From a checkpoint of a small mixture-of-experts model trained on Wikipedia.
Size: 9 layers, width 384, vocabulary 32000, 53.7M parameters.
Experts: 176 GELU neurons an expert, a softmax router.
Training: a variant of Muon for the experts, 283M tokens, 4054 steps.
Below are experts of layer 5 (counted from 0) of a mixture-of-experts language model. Rows are named router (the router's row for the expert), up (a neuron's input weights, with its number) and show model dimensions 0-127. Each number is 500 + 25 x the weight over its row's rms, rounded and kept within 0 to 999. Numbers have three digits each.
After each expert's rows: "comes after" lists some tokens at least twice as common just before its tokens as in all text. This comes from a sample of Wikipedia text that the model never trained on. Tokens count by the router's weight.

# expert 16
router:500509482492509491483502495479490547472523468519486515471483482507509491527524516467492496534514484484480488485470493532502520480493562482543451490469500505495555469511464467514523520507520512467487531455466488495529498543521499517490490516450547520489441514485555503450495472486506488537521501490523435487458464463468454470514504531509489499496524472517498516492520516493454488476498
up0:498502465509475469489511508478479520479510520478510475511489492477504459547483539516501512466518505503532507469512464485489525493521505498471511491472498492477573490545499499521553497447513469523450511501501541474441442505504502560469486511502481483506518524467484496497490517499514550505510532463465497484490499500502529474523490488468495492482543510497440489452487521502481511500512
up1:500471469508504523495504474489529512478505510481455449485432482483478466454546561449499531504464500494494512529487495515529497543452547392511475493490542503496502485529532475531515498495467499441463525480510508516503469458482521498460502484465533534475480500467472495488500491492475447486534508506456478550482479472473520518499492512537489537469497522495550493497492476503505527498479
up2:526531497501521514488523538408503520529541459495496553498533499490514503538424534447520474511547512500483512465492497488488464493503496485548511484503510515493473482481472499480485532484503489529545543489485489487510533503497510505529487496490505484505545490466534516538484484515469458490493539492502504507482484478535501471529507490483491471479506512491497517497497500480475494492488
up3:510495526464480524490471553482453526502488480480491498497538526473476543528522528501500484458505514500498504511478469511529508478514487496501539482505488488517525498478466474484450500495487438491478496507500497503483500517531511489471490496489529468503484527494556533501487446534479512542476495482499515513527495496510485458528491502490448530533445507512535501482514477459521499478496
up4:460518483464512444486451503518524469502485511507549530509496462515524490465495515441520512534466489513509485479460490540519509553544492485513546469492523471507463547486547488537459531495492492451506508521523465496513540520510497522510507490556495511456519478542500521509492546483537544520531519533455463458506437501468501459531491480547496519523495464494524527472511511476483500495456
up5:451509509504532503519522457500528484498540488491488486464462491449526492487495486565448475517505471476480459489524468467494513473523468523491511502465483509485491497514455499499495478499559530512492460498455511519495503494463437485492491491489529492501541538487518489502480516525488468465459518490530544497494519501552500493535503492500509514526520537531457459485479492553507482524537
up6:513489519499521492514500436465494515503529499499495529493465496459515465540514502485489483496458483511475512506522447485494491533488455492458495545468509521454487460497497498433502468456487510515527501521490469460496510477464536478513452524495511506507515496502463480488490529545490462500534484527497486449490484501542513578492460488484473513476540488501478502512475462488520523487541
comes after: "\n", " non", " Al", " co", " self", " al"

# expert 8
router:482480521491484483524468445464485469498510456513475517476489564494527510497551514496492531491517499511477480465515476499514476507500525484524469531474484513495516479514494506490478496469508455511529507469489516466460505507473500443539486463492494535466474485487542483444512488493529493503498505490474507528516484507467460451504507530499472501517496499482493475505490487512509486448508
up0:540474480489491485446517471474529514506512507506485519500482488480508507489493448513529533493518489550502504496465546484504501495517526533545497546468509496513473427517502536509496467500515465500459513552451482490503509535493484522477501501520515482482521511522495504472492476505422494526507484505535452494476503543484501506521550514491470502498488553518476505506569544482488483505506
up1:520501505487480508497515489542510476502489543469526503436452505495494500514487491517491449500517511469499485521469473480473466488527522522548478487489488545454542458486509509513473524483488500492485502533463502492514469479502499525515496507491500502495500483478489523492520512503490491512482517484567543468474511500489491512527554525508502533546511541449467480497510516455476465495483
up2:475525550453467477540516481442507527542502492525486442492510511499521484511489508515520516504496481453522453495527489534445499511496525480480545485534484528502498507520500464437485496503488511523516482487499456494502466529493439502530514476485504498474449489523475483540483477499524503482506565449508480531482491489552474512510478544504467498519503500496488510551502521504481529527503
up3:525512510490520485459499454513518464503514514508535517492518445533480518507507496503538500490462501504510500493492490462468492531524530485494501504536486459470516460441482539467498500494513481520511482519470490503472499456502523482536509528494496512483486501511484488505524518527461484478496505535467438500518522503460503524428513510489501489522460514450498525492480524500487524507520
up4:450504528492545493511511513513511533469517500513482490515543503440483533531469512489476501487508516481508465443528481526500532471505499444497489500512497470475510489486545494541524498472497499504476507535475507528522540501502482500483536502537477484530515489517501456478520456508476516538481530515519525523560481460482468467510502476472477474529431454494483504499471485490495501478514
up5:517461515529511522497514501527477474524459530514535523488464499532469540505508503513526511536469492531495510515445556466502496569477479488529462519528494486494495475516478479496506453526510493514491514518517510535495511454472510493444486480490497530508518514466516514488493493514514473509496564491525502479495482486541440507554522516481536499523489502482530513524491528466524473482526
up6:454530545499529523527496435489481502493523501509464521503462501549506503480504522511499485521526492510537566502499517493472490511470489494555526501526533507524450495536506497509489463494551479510527463532468507509480500450511500504511510503511465515469503490468495486491502552429474506424483508462452494478528508488491465510512488492497506476492477545495513519522502491507515468495507
comes after: "\n", ".", " |", "==", " ==", "==="

# expert 23
router:507498487522532494481512489488469541504514498507477508497507563541508501534497534469467521513503494495485520489491493515537489514508502495508515520508463476495554514502469453451438518468453467481514507509477492487521513491483519490507480497487536515474510490464528448468469517519490464499491514436479530498528494487487504502457527500507516456515528485517498512496490487494462474516517
up0:508542501510468540477525486490533517501557461535530545506472497500490499534514531484527496520427491499500462468479506540479499511495485518510551553533521545477462487506499514493521457511530490486514472533497483546489481486491461499490491565470509525493543520471492527496523492510499503503497478490526510463465466510444559517447488555470488513508529472475478459479480493493492489544489
up1:511517467496477468528525462516493517491506501487513513502504501491545486550439490496521451535462488478453464491518452461570529522432509457470541488557509493464543478504508502483469500488514518533478512530501531544465527502501534495511520540534497521448506460526513537526529530490516483490491515527504526551530509495491471497514520487527465519507503467510553467524520503482528497490499
up2:497509490504468459502475502523479509502469503451505502487513479482505487493488493514526484482512469489486482461495500493515471483510492527564516477468494540491518476506497488458495526470487550501468463512531526484479524501510457485462507501512458529533487490503548538494480459496518481520493484444490478500515516485506450483504496494491494543463515482489524487465516503493503512510476
up3:511449488543524492469492555508483432498494516477453507494516555502497457494532542506494514485498483489517480496520512498519518553459526478487496551508445527501505519528461520475481516474493503477492509503500464509516507510513498520550515439468527530464445452478500526555539459512521485515533551520521543509502495509521489549513499501526501512504546483517506487442475473480459476452461
up4:493495475501459516491501467486533507493512500512515482511486464505497469445547466491518483490508528474479500471522526500461461520509527482517549507481523543489507472494557473512472501488516481489480503487503565473481523540467533481498488483537499491481520518472487485488466509507512500493528485485510517487495511453517482446473525478496477519488496521509526534550487539468431481516548
up5:464543521494484471504503481481517483499484542495506515512481506521512487514494534491460481497457516500490478506534504531536573482483496500504513499450468570499527500482467489514463487492490514461515532521513538434537473474539530531504482554488506502465470493531497493545528520509523512490501495506519508502533537419487520497507538481525511483475512516495454491529515499530503495510500
up6:526519501474507497484485535492505489532491474494529474480496478504501504502475456467492486506515484446518528506475478506507501503442483489506488484492516517487475529485506482494471514475493454501463510509519489513541493514487462477498510506515506455544503449503467508466522497526503484527503502545470517521490440534492473475542441500539512462508505539481503500494455479485533486515520
comes after: " of", " in", "'", " the", " to", " at"

# expert 17
router:519485502507510454533500501499432486492491477492495514520492544536485503525526508494485510474483463496489512435480446514535517547502529514513499510476496518507552536515468491418490519440485470504505525467422476482517478520508515496539470511502512535514461510472516435472511506532536489529490514479480516553499474484493502490510521512521511460532515491528464476481487498515474500486545
up0:478487583500515480446531474525504484505488500500505519542487485494510512483485469507528505508475474459511486528480480523539520501480463499483485507463513501477511523483483481521534488509481499484513484505557509446511505511524485449467503477480516510491487483477514444511493505499475495530531568456481549559434517494518458477482492477513490486505517526504557487506488471482518508490470
up1:501482481522511480514508507466471493530504509488472542486464510489518471509504526521511536500454488448473497483488490532467479517475515518514507461488502508474487491448533516525509514502523561470488518521513474502522521469534480545509457509445474502510497459482486534461528452488496520512511492448532473502496504484494502494476515455504486532511520547489486500502476510471545490483537
up2:469505482537536505524555477483500518485538527486459510506504489481485535465516530469503539504464526508506542480529499499448469497508459512521497499476452501504502464532473525490506506505512464504474504533498494548481529440495492487502474461508516465548491500499480482485476469503504489524510500493541548538493512467521455492503520546464506503488501471477519484559475501522482489478460
up3:516515463490484516435497499541482516495507526541518509528539460493457483480440507473517474524494488530540503547497479491493486516427498491467491534507514451476505515469503486487464483532535488492530505527539483517515538547502515484490488480514517496502488494514471526487489533551477527509513546508489481523514490493507497472496507488500485494551502503491512496489446533504510506462480
up4:472483523500495499496550505526482497501475470467516479516452556494524474479521473488445510503460481492486514484526501525485487513533521503488480560512545506495482516488518493517514507486485476496510503473507471491489529492489471521536481467543507475507497484485501531530499493542545480529486488510536492531513478497514490505536508548488475492488442494494523494519511509517444486525529
up5:474535470480494444468481511473513522500477507456496525512556524516500505507488517509535492477501488487506503508544497444532500446478504496495482543537564512493484526486492484478495531468445484480493487508463501532527477475532495490452534414509482494491468497558580489486506531486515525515488501502528497503437518473449467524474455505478500470486504495434507451518453452493534475490447
up6:511527478517500506499540474507492465497469504533509520513524482477484473503543505497515486502540518504507477467437520493523489545473518501490488492491453501462504496497518447514518557487483469463480479497474535512510494532510497503464518495470475459487496505542493442556573505507474495546494505472517477498520516486503491429454481510533494462514439500459406495497516522477478533508527
comes after: ".", "\n", " of", ",", " \"", " that"

# expert 19
router:488537460493478436525482477484482510489521490507447478474451564504459471499495525520470480509532494527506485451509485506502505488477553493546500518474502527487515489536483506469487478531458492482534524481494501502520515514480525463534468510492523526462519503466507494464486474476533455472516492508490504513450485499477494457507500540506477473486497461498462486463483538485506480505526
up0:481520534506469463483489491441488494507545508461502506476488547504521507547503510461506522516476512467488478478512499470526491510484506510508522498556519495504491473524478481494532490488482516528485554466491501484466460508509493508491509497490523511492485503545533503499455485497562544517489518485497470484460495457492509489495502478541497507474492457516449550515458490508520508481490
up1:513553541490507487526488538517494565470500476495483483494477563492517532489539497478517456538479478531541500515507510526498481454471533547501529498483502484485483471494489495482536541502498477533496464488532495503508511542486477491508492500501484482541500523460463512482513441549549473494492535507529514521473505496534493494527513509517484529496469474502473493440459483462476550521516
up2:506476504535490489488480492484481514516473468459524463512549534477536438520550471477460524491517490475478503503489541548531542474468531507532502499494536508465491506493529500524496493497477471524478529488494446544474493525496515499501509467446475510479488540452517491485492495501438484472490509515472481482433533510527491511526473531519543486513508476492509502458507499485519514514520
up3:474491452519477478515520487527523509484551504524501446489496500491493510524504480512461550432551469487504542532514508512485470471508490544456532477451494506522502472568468460497467476480481515494492533540499497488507516536469484460490487506499537493521505468465514478500506530485499509510527482494490535480511487504496499463478519478496497487492501515499504481505517487524492531491465
up4:492534504495501487462486472540480489442528494528494532478470525532549459498460494575501505502490494504474502495506498499463515499528518506535477474460532535494485477495510529481482484490521507490468506482477494505505558535501489427493491478528552488479504530472524513456528509554472491517489463480478550508466510535496511486512462511519478498513497475476521459559475540488519497479467
up5:482499517503514500540499500512499492480508507505511509460471481533514496483467544516464493492509459534533485437514478495525465504498515485493482481490490489467479514525525559502484478516522426483446500475470492483495525542486449524550505507468536492489536495470451513518523588488467500500519516487504465509513456467448460510449522483495516462501511476540509483450472529514498529480503
up6:492518509457523505504453506520500489535470462474492490500516514511479453484548501515485474505514505514512501490485500495504473511528535492478471550497476508492496474493521549488511505568515476520470478534513531527500487480496503520492525471518516494464564505471509459520474533509504509454539468515479480477495557499493520472482520469465472538517488490539504532461495540504509489490524
comes after: " |", "|", " It", " was", " it", " he"

# expert 14
router:508541515535506498523492521473509485484486428524514525514497541550505460503529536492464526490496494511487497489501501522496465479473535525452462505494478508431479528506496468467479533469499469488531530499482526461504475521459485498556455458493562483525458506513565447529514490520533515489470498467464501510524488464523501479476484525424472489507536467518471533476517532449505487495528
up0:475506472487501498521472543509453449508516470466497516498526473483485490442482549488457487488486466502540512515474477508511484533510480532467509466467556469467484507499472511478511512515459502507497480470528534479486497533496562543512475484493522502480501486506512481504521504497529486528506527511501495525499484489483504497542491448487489476544481477524540474459493496519525499523539
up1:537487501534487512549490504488525496494493512540513502486453478491478468502522526497483493510471474519492505484469453525494509480507481484521500491484523493447568536494489473509511537496538488484448487495519494498531497478521475493491520477499525502494497545518529497502506481469473476495445522497488511504520535530528487497557533495507477511491487531506495497483491506523516495493489
up2:486502522528486525518475507502534503477511478541524487475507504469501502513534517479459501465468507477481525495566511511502475513509523531524454483483464519502507526492516493502516493507480471494492515520510540510523500487472465506472486500511493475495446536531481495467507538530479480489511500472548542463529493549546444508531486513502473515504499526493491523535516490515505455553494
up3:500485489516512490529462514505514508489483487511471491495505499497483495487543482477537542486473494479534497509500543514519487487524486529512531507487497507479512483501529499489525575500473501498516535431504533503523471501510470487539502485514549455532501524502474511538473489520505468558543471474528479511516503492494507471528465487543520515513474494549498502489515506471483440485476
up4:518519506522498473494480495488507463509467480505491479518457541503482465525500539524494491491509469491482488458509517487511489473457471493472506552463489519491490530505508522426520476506490460470498511517528485487488540459526471499515553506496501511507524515498521491491528533483484469537500460493473518521519512490517537512511489466492506453509505512498444538486519479490496494467510
up5:506490535501510495485476496520483532492543524536472478468506471468491493483509467486480498536475500539468485509506487482500516533524520508504476521529511493471539506492496506506544519495499479521510472510466484492505490483473488473535459494493498535526493475514505513492498462474485504499453538506471468480537465519519481455529480550491475526579495483509514500484505452503504492524470
up6:511483529478502512540502467436535491493438506508542538530475519543497489512499533471516475531510507479492492488514482502519532523526490530532511503501519531519514479482495495534471494515533514527517513493520582457507511470501471506481500516484481516507445470492461499459508495471479506494462478489488464487478497466472501465501521459497503542476454501473496487487507518510495490523494
comes after: ".", " the", " population", " age", "In", " In"

# expert 29
router:467527469474469456518521519495435502517484518520504498480491531511490457520555518506468526498476518492488481490449476494488457537491546507520495523432520491439518508505483484459480522495485473495478506525470548463495540520514547496493457475490532538497529473505514469488452456525488512521465482463473509513471452500456451462484540519491509493515501499513509528481466520440478489490546
up0:484522522548466500493468497485469529502469503497501507518498470488529496489507467474478440492525505464514534546467498493458483448491518522500499512503476496523483474442507481510519491506531540496509490476462542504484510560493544526519513520470489510479519478447478495529508488512484453537472495491488534457484508503513524536484502507486491523517507532431524492519478505492465475589500
up1:517514493514469535495465506516490506504494506540518466510513509477516463498538491464476468542513448470490516422483498520506515534558557552521543545477544510500483491482520521502471494537495541496495492519542493506492483538506520465497536498459496546479494531460502511478430498512505500508472501473477496470527473525513538525525489517485498483483484521516548510499483512469507543544544
up2:510505515522451524512495495547419501483502523480516514498506505494506463481489455484460494521513476495457485520521550480480491552476503487495496535492491491496489507500494499484492519523439502527493531476534503507498491515449488425487490507530530491498497490509523492488550479491529514487469458479504483516469491469485485511519496475516501503523507472526515519469481497491503495488546
up3:463498465477472551535544491482527482446468537506505523475504526531533489480487511497513471488512503503460519494485486496484537470502532477500503494467536551550558488509512515482525512516522534515464486515496583478496446513518493513512485522490477554508523491535474480495485501456489509519508534515497476479427459509484525496501522502515508492500537506482475482492508492514478469488487
up4:510519453535520529507507491511492497478475529549493509493507508540521467520530475492555464472479489500498483489492557491517481529497488456485497482509477546532557529504489475531534500523481491509467505494462485504525474539502482537489477504503481494471456527508530519476473441472480488485470513499518489501518495533496480459508514517500511534486522483494472506526497493454470513433488
up5:467471460527536520518515514486456517535494532523501526528534490509502473527458464533510467505488466508477548488521520501503495495502484441521502455482510537497539489449486480504504495512498456529475491503480463491486514518444506440465481512523512508445480482464524535490481523452477548521527517494482486519481495523518466476473498485475482507528482467481495461507506507491447496495499
up6:484503522488535484495481536462524548525509478482491482507483516498488447501504490531467493514509511475475514510477500522551480502532499501539478540507505518500544466467456512518502508443478508471492521506498547498504494524476476526543491473478520448491483493471493498510476467523502461517502482478480467490476495498504520490478520537454509487484494535503540504506492475461496492528469
comes after: " |", "|", ":", " on", " number", ";"

# expert 18
router:494490478452486474487496458487491498482545494546490501526532492532526453556501516465469495536529475512514553490493489474479508500482565484500470508489482467501514508502484506498448531477497483481488491519482522478523493501485493516514491512545516518517520504504504451489466513499539465510497497482509485509507488470469493510491516560473510504524553507499467536439503507469468501467515
up0:489518501476534456497535514458523503522466558504496515498489516474484488542517487477492511454488520542427489489488533483508482494518500510503486487486493516459492518497499533520455549513532518478511499528446471491511498506504530542534518472483460500506462490478490451511455511454476495534569496499496527511495526488526522475470492494530532483507546511480565463482541584453526502463523
up1:483516444523513480442479481480520499510531496550513486485503533516490472544499492532483489487506540475513530471490476498452462459534439575433536457504474482485502537532489523438494537514522501512466470519478520511481506476515551503489514540497515487505516522553464519467483548465496475481523521480505516487500478495515501491512524508475469512493497525519530500500464499465523472521513
up2:507504482513511480524503464454526500475498471467500488523527495468506482477539499512500516526490474488482525473471490544520523471517554481505472466492520514471491519533470468451540468468476483480512494490525489495482504493474522505484494503520527541520521530527462494486490522503490477499471478488438506554504491503544497525536515485464472496538519506481500504523478522480541518513466
up3:535478473505494441518496503517464502483494530471511533490461511510528485487556488539494503499513513537453540492434519507491537476531492499485468523501491516483465517491482522483532475495491552477513460505493505509521448528499536526522554485490497460501531491456450478482464497476529472504466501491502507477502507496481498495500508546481521478501511513476497492472544469480468551482478
up4:495508466455465496522481479482535474489463519526480508515492494540477488503495489510518535538489534499466514549491499468478529587487518475523464491476474491513499525424492568500488506480504489509501468492479518475522439472486483479504518547464504544500484563491505511483540513548504495474488533497474459511535560499494477494473520513495526506432428560492500462514512506512490488521529
up5:482496516509489479494489482497481470498474538511475496520478488527530461497486478495515508518536474569512494521511504511491527478460495466509513495445525513466485524467482531495502542536503477514522470518498486482501512538517502502504493484460492538550524471491537482493539514513522475542524538478495480489529511525518502469475517519495480536487494484483504519508528471553495505475545
up6:498544473464496522528499486464545513504502477506492536519505465518477474507516472448458492531475459521506554523456472512464502517520537489499474499456504516493497481534480491507490516523535548520542495528507489495473461482482495552510492496528458539501485491505535500481522516485524504462525508459502482506542529514495535529484539492470448504503536498477495528471527495485494483500507
comes after: " |", " ", "|", " Party", ")", " Democratic"

# expert 25
router:486493490480499525540508487474470520531463525493504487508483485489469476522510505505487527479532473532477513493501490471554520464497491561488474552499477475520499461502478461474505492473492482496527518544527508482545493519513504517465476467503536512458459479501512490499502427515512492492503518457469474472494447445483453487501487524515481441491485509494474505493474538505511504514512
up0:496471534498485484525478500471506511511483482498498493531518519508485501481519508526502523459509495459530522492466492488496520487506513501463545489519483491529473489457467493545510513549539490509478543464516481558521451522481488509501527474486498482521485525489484476502464495471528467502484467452511477503502503508473467483515511463512443541492458501518530520504527510479555507485458
up1:527499472486501493505525465484525499458528452511509527485468447504518509522465477436488493512472489509534506526473489478524486508517513531489522497485500459508540517516479498504492504496469506504508520486492506483516487504509531493481495467472519508527498512489512477498502478530452532483492469498505527532453489529483499472457537504505523500507433485463509474490478548459509506527509
up2:500476540476514488495477479511492501496500526547475518478488499459469504483520492498519489500499464518527504506515483458530489545471543514538520528478496507518504481515437502448497524497487480484473461478518528453531470507496493520456498512477512537469457476533496501526491483465501477516512483490486515489452505508489521494479527478500488465499501534510531483534477485509515484522518
up3:519502504511506517436479512484489547499476539517509480506437521478483519519561469522476476470489478517494535480543504482481500473474508507454520508457463528518514482481510511523505460504490493502524494477506471523508482548518515532497486463482519498462457492523465537484509481503542514462465516526489513550498520526486511519510496516472481508478534483513547476464500515533495511465488
up4:494514493535505494540513510471524431479524490539494466474476534496502486515516495494544513477546473517538472473520528487532500500486512520484492527509530531526478540455504463493481475496474466507494518483504514487494537495520464486525482463507489526557517464493528528509495503494497462458504495498461511493479503464469550466508482538508497457479493533482469504490528501503450520491534
up5:545499497515522462509485506476568548513493523518439510494482548510535456520490438511534545483543512495484524520537507483505498546517529532483490484446493481539497538508493507503510507503500523491512500471509472471520484495486472477515494484462531497503495500497489521517488497497515551514520499517467475487510524508513479506544479462477473494500498496497495501457500488522490458481467
up6:492479474513529513511465450466507455510500497544487544486457465530485509540524528495518488507487446503462527496470505515541512535493465456501531508531458490507498480481455527508474543515499502487476536511512492517510519502477479519484499475487512533535494502496490466472542466485483504499477551488542484502473515513521491499490540501515555478525461500532463475526506484536486467473499
comes after: ",", ".", " and", " that", " but", " where"

# expert 4
router:526475486472482477520479488478483524510485486537454563524486492497476448505488529462493507509514476522505497512464483476530497497485518489524483484493510475481499477503492496521483529455485506461511496471467518487528492509485499472469505489479514499506486483453542484507504463502528467496475504471459467537474487473488502473484505524517475508511510474507494526458470476490495516479556
up0:520518469541511513477486523491430559487502473493542532497497479473497499471498513489512517527466434542473487513507532449500509529491524510497484471479478533488504485456496490503530511515481499462484510481494482516481471512487488490502485505483491498496510487467537514501524515485498496505468448476511517515540465453505515506498524542509491485472508499496542488523480466523518547458492
up1:504505497472480535505488452470501502528493521528531537500514533524468490508504480548474518492554573498428537472461486524478476535515487512499464510533487476470523539470501509501484517535484473515514533512451546486525455526501527486489543481476495436539506538515522535463502522498503498506477479508514510499530471489521501497533504473527514498493498534519519461491475484547513513507537
up2:507467480482495445549457491525566475483500479534497509517490505498522492487467482544459455507530514521475520511502427466469476483490532553537476448479504512478508524496529474534522504559475480502480490477487488520526481488522463520493469478497514536473459478528543488535497512469540517519457472510513552457467445475498512499484535539476489448500514538511487528507503446502517517503521
up3:505493481571535491525509479494462501497525481486458472512447515481457512475520532457500532500528472478496523500488502524485477511492529481517517459497457512511529478446444511530496531480439499568530488473462474517474516483509497472534501513560508498544502513523517471518445533506476510481458519497496466488487460486476537525459436545528476526503474499488514533516525515511433459543504
up4:471499483522461476488511475505481490466499498505477542531462476475453472549526516523524454520518482488498526544491495448507486493489499460536485487514505486503508514502466504472502464492481509539482518496497456452494512494499482501506504474510557480473505483451531501527493517500459461441505481507480527497485498491483518480496534485532498508498450493490494509498500491488498523500474
up5:527490467495521495486497497505471502487497478532508507484506490491487514509461482498489517475473535557482480485481507485509467537475493492460494512493492497497462470510516476482492478512470510537524479466531519488506485481479502519464555502516556493470524516505478506460507504499475472468510524519516470515492511467491492506479517505542479488499486490465495519500523426478499500467558
up6:505525494519450498497497481561492530479473490463516530465500469561559465531476498479512523505480449479525518457515473501488510512476481494530504518491459453465489525559511514463513462526514520454543472531489473524525560554520488537454494504540488516520520504557504487475536453495497418452496499509486507496533510480475484522503480482497537516519491470464505505481525474475514482450524
comes after: " ", " 0", " |", " 1", " 2", " 3"

# expert 9
router:498490490502458471509488460475454508502510521532490503491515556545498474569521559486467493485500454512524525460484446507498500504497515497528485509501504480486508517555496513450532525511475488518536498484471528496468496544520499479532470478479504496496454472501543460505497509529488473473487491495479511528511451468456496504487532517473499479526519488503497504462465541474485501518502
up0:533547501495511527511480455516461517458450489481475496471495569475497476516514505528520500483499520523508523519514504516509485494471504552511536487504488508506490501471496493497488490486488468477533519462485493482504522513535449512521494507513515445512490528479525487506495535498474484518468501498460513504523490439500469516514491517453494504538513486495476511501518467501496493546475
up1:516470469474504475514521486528493436521481502500529481518534530496515507478535486488525487545462514512488459471500501517541543494488497502484492554532518472465492498523523442499517536490490482464499498494510499504504531556501506481499497470506485520476421507493537503485478503474503523446481510505464514450494517507481551528483510489561515501546528501474510521507516513497498486499509
up2:543508498433512542524513519529460532481516467511465510519484477442485503468501509467517478479538479470511468513529524504497455499531515550486545495546493490484511487507502484492466467568488536465474471471521543528454470499462452529521500516531506516475539499486503519521495470506515503559497488485477490524483445474466501457456535486499492516515500499477517539486525463529542518525523
up3:540519516516470536543508481450504493501472499473503535498496518485500501552514520513489483506506510487482437500522478511499489492525512502496518499531492445489544541507543555471549517492457514480554541484526494504527536523508500518516519497482486540514506545506512468463514484511516481515502502495513545510505483510498470519487490551456493467515531518452471492467522470528492484502524
up4:491467528479488516554501474476505497489512454514491527467492506511459529482497476471472479501531503513510542534446502473542478526501559515484517503469544523525523482522513476531490497527485523547516505473468521516547497478513497507500489492491512423466434476486492481463505520498507511505477483477485497502493481476515514520519507499477471523523475504538477525477514544499525487507470
up5:492560513473522471454531527577471507535514514510530473470462507533507509462493507506553453447468482489512478553492495543485499548503503517496468498493519512487502516509505515517472497502487482489490499494509496484511495483497511529506480449496498494495518509442471486466463488486501437544504529491525524510426467486560508512529513462501503475465513473519527514555456511480468491490492
up6:517508512489509486502517507504466473515485507499470533511491497449467536503491509520475506478514531536482517500530545485552527484476500539478502460529493510509516526458483468465539496496465528507497467482498521482463489502506489472481520505530501477534518465528507505465544527521500477511523511491453506527480509508464526486501517489513501515525499541499466535508508492460492500508505
comes after: ",", " by", ".", "-", ":", " and"

# expert 0
router:507498492553487462493540466475490512494493488545476471501514510528461510510506530490512527506465453497450491515469523506503504515481511509505458514437494499467512485513475505443486540482512505489554503512455509482497518532485481456552482472482500510476507506505523499529491492501498509465502549458502489506469487487505485444492530506516514482471479457477516482457492530491504506492505
up0:497493556527510522510522514490506498527449519503482533476475492505537516498520468504529517550498496525540535491503483472510507518503492490489518535501510479459469490514485438508477515493561494493520481476518478513508494481530485485483492465517561509506487530497485498518476496491517479458531511479501469501467499470518477489507469460539487458486503555513507499485484441499427514495478
up1:514461503504477511466501584470530523469479467557504548499490464547495491534460484519507487504538517536458494494502454479490484540527489536517468528483511504503479469494520465497472508499546512509507507511505501553470515518495495473508477455529512512480450477481542509517478517507490471528468484504542514475491506529449469511474479519515509503538494490554460468518504510497491513485467
up2:518458493509466483481539487460531488508493484517491538506543488493495528495499491508534527518526484512526511486459491499531554504540514460449472518479519496490479518501496521508470498556499510469529467511484504459492581529515542526516529453539473575541477504513480475463502511481485492503491491543501467539515506488496493537504514513445534477522501478506490494473504458521492560493493
up3:507504486505507506509510516543511528531463512500557514452524530484507528540517493474539489522535491529459472525496545510501517511547495474511509525487513482518506525491454529494481494466478510504486500528455508519536512534492473503446493484509507506486487568502446471544537515462473544480516547488491539493513529538508501514527527526475481500449515495508482506473450517495512536487478
up4:533499473509470496499521488496540522486508565508489538461532524493496517445491513511502523499522488483526507496497495539513524540474471477493489492458554479451523505539524482530522529461489485498504489442513469491514489493478570492506485496495495506493502506461481495496504504488461506482494479508515529473491495533516484517481506524488510478512490495504491501500507486514515447492491
up5:487458531507497525520522538552471494494499514497509489496523516449479448489455509525511452478511475494508501489489483507556549496521555550469512476527562522509509537467490529513472509494461460479505549509513498495486500520505467508506502493509484530510496491504470518513506503464540504489470488522498514466520468477479537482488468493508499542506553499519498532468529517536472570480508
up6:485511527494495501539542483511497510522500496528486482500515514551506476461488511497484496531495529542510499459475487499486503442483552488519471524448492466475491482535541530500491520466557482475494499489454499515499503523471519471525474500474501494522545486510473527499487453472523474470518472510471511495453492478473536489476545504524478456477507491512479489443544540511509521493511
comes after: " the", " a", " The", "The", " his", " an"

# expert 2
router:489558489533457499510509486455485492536495479503512491496485544531477518526509513447477494480442468514505506510484488502510502519486489523514484502488489517453491507494501480471515533504506483493522507475496519474523493513509488502533442513494508508500487500493525451502495514526520449466489494467471507522493493474472458418495572489482506462503510500483513480506468559482499461528505
up0:458489463493509492491522539486507554495505508491493469464485529470517485505472517458505485508509430496499493485480488493533520547475514469497508515529496476518523475494500515493547540548515483496470456489489567480475501501521503514509511521489475512480467508536520501485515512508488517489519509525533483490469529487505485457447490497504506488539534485492475524486492510456465480507505
up1:486509472490488546570500516478508523534517512509512478555506482485481529468539495529500472501490521527500553495463461511476523493487464461496448495511464487529521491512439505532570511515472531466501534516487508479486517518501474539492473521493508483518462520508497489469514479477505477515481489458548506532496508520488523486512516515496490528536507565507478502481478473457481510502484
up2:504514494522498477474528492475491505501495517483519450494496538540503516532490503507568561485445507531474478461469491543493529499479493467466480490481502491521493514502529471459501482550513496514545511471499517475500518495458524470477488501478530490511486510453510468495522531510475432516529492512499501491485519488529523478516537499474491453514488513547520469511538517518500477479507
up3:480513525484499513509503509489450530526533479500526474480486488517470483481529506485500527524546466538459516516488476498466525519500487538516503470503500459496525538490493494467453473500537464548468527461475562494525519534538491483474470506469496490542509488445483500466491500526512480481553504473547491504534495504520517490546468479489494500480554533462499506502447516478494516503435
up4:499464480512491541485491459483476534533498520503499492468492526489519492471553520506498505503510479535489479486496526499479494504547538527511515533531468510525536515506520499523522510462513482485489530479490513535502507502526477484479472518460487447499541524540542541559486490543484503506511510495523534481522470521501519501493476500502490439454495475498511489506500487506539478524514
up5:509517496496485504522536535489549541525475439493505492477512479523520466449509518548477486458482526488511507529464511502517486518460519474455497461473531493461497496503509501506496499455534493488469526473477511437502524537535477511521512544492521488504501461494492476522479482507493504518494531500526514519506489496489476449505512488488477475492570489500476518492489494517501547505508
up6:450462503505484492490463503487485521492532506491501485511516498467469513520513496482508479449522524506453543494476475565486520505507515505509490488463541491517547457469448514505506540543490523507514521528557497486520530525507476473500478518516509471514483434524496489524533532475467545514530482522477508489482510499460473515505504473478491500472509491494471502470516501483481549484487
comes after: " of", " in", " the", " National", " World", " United"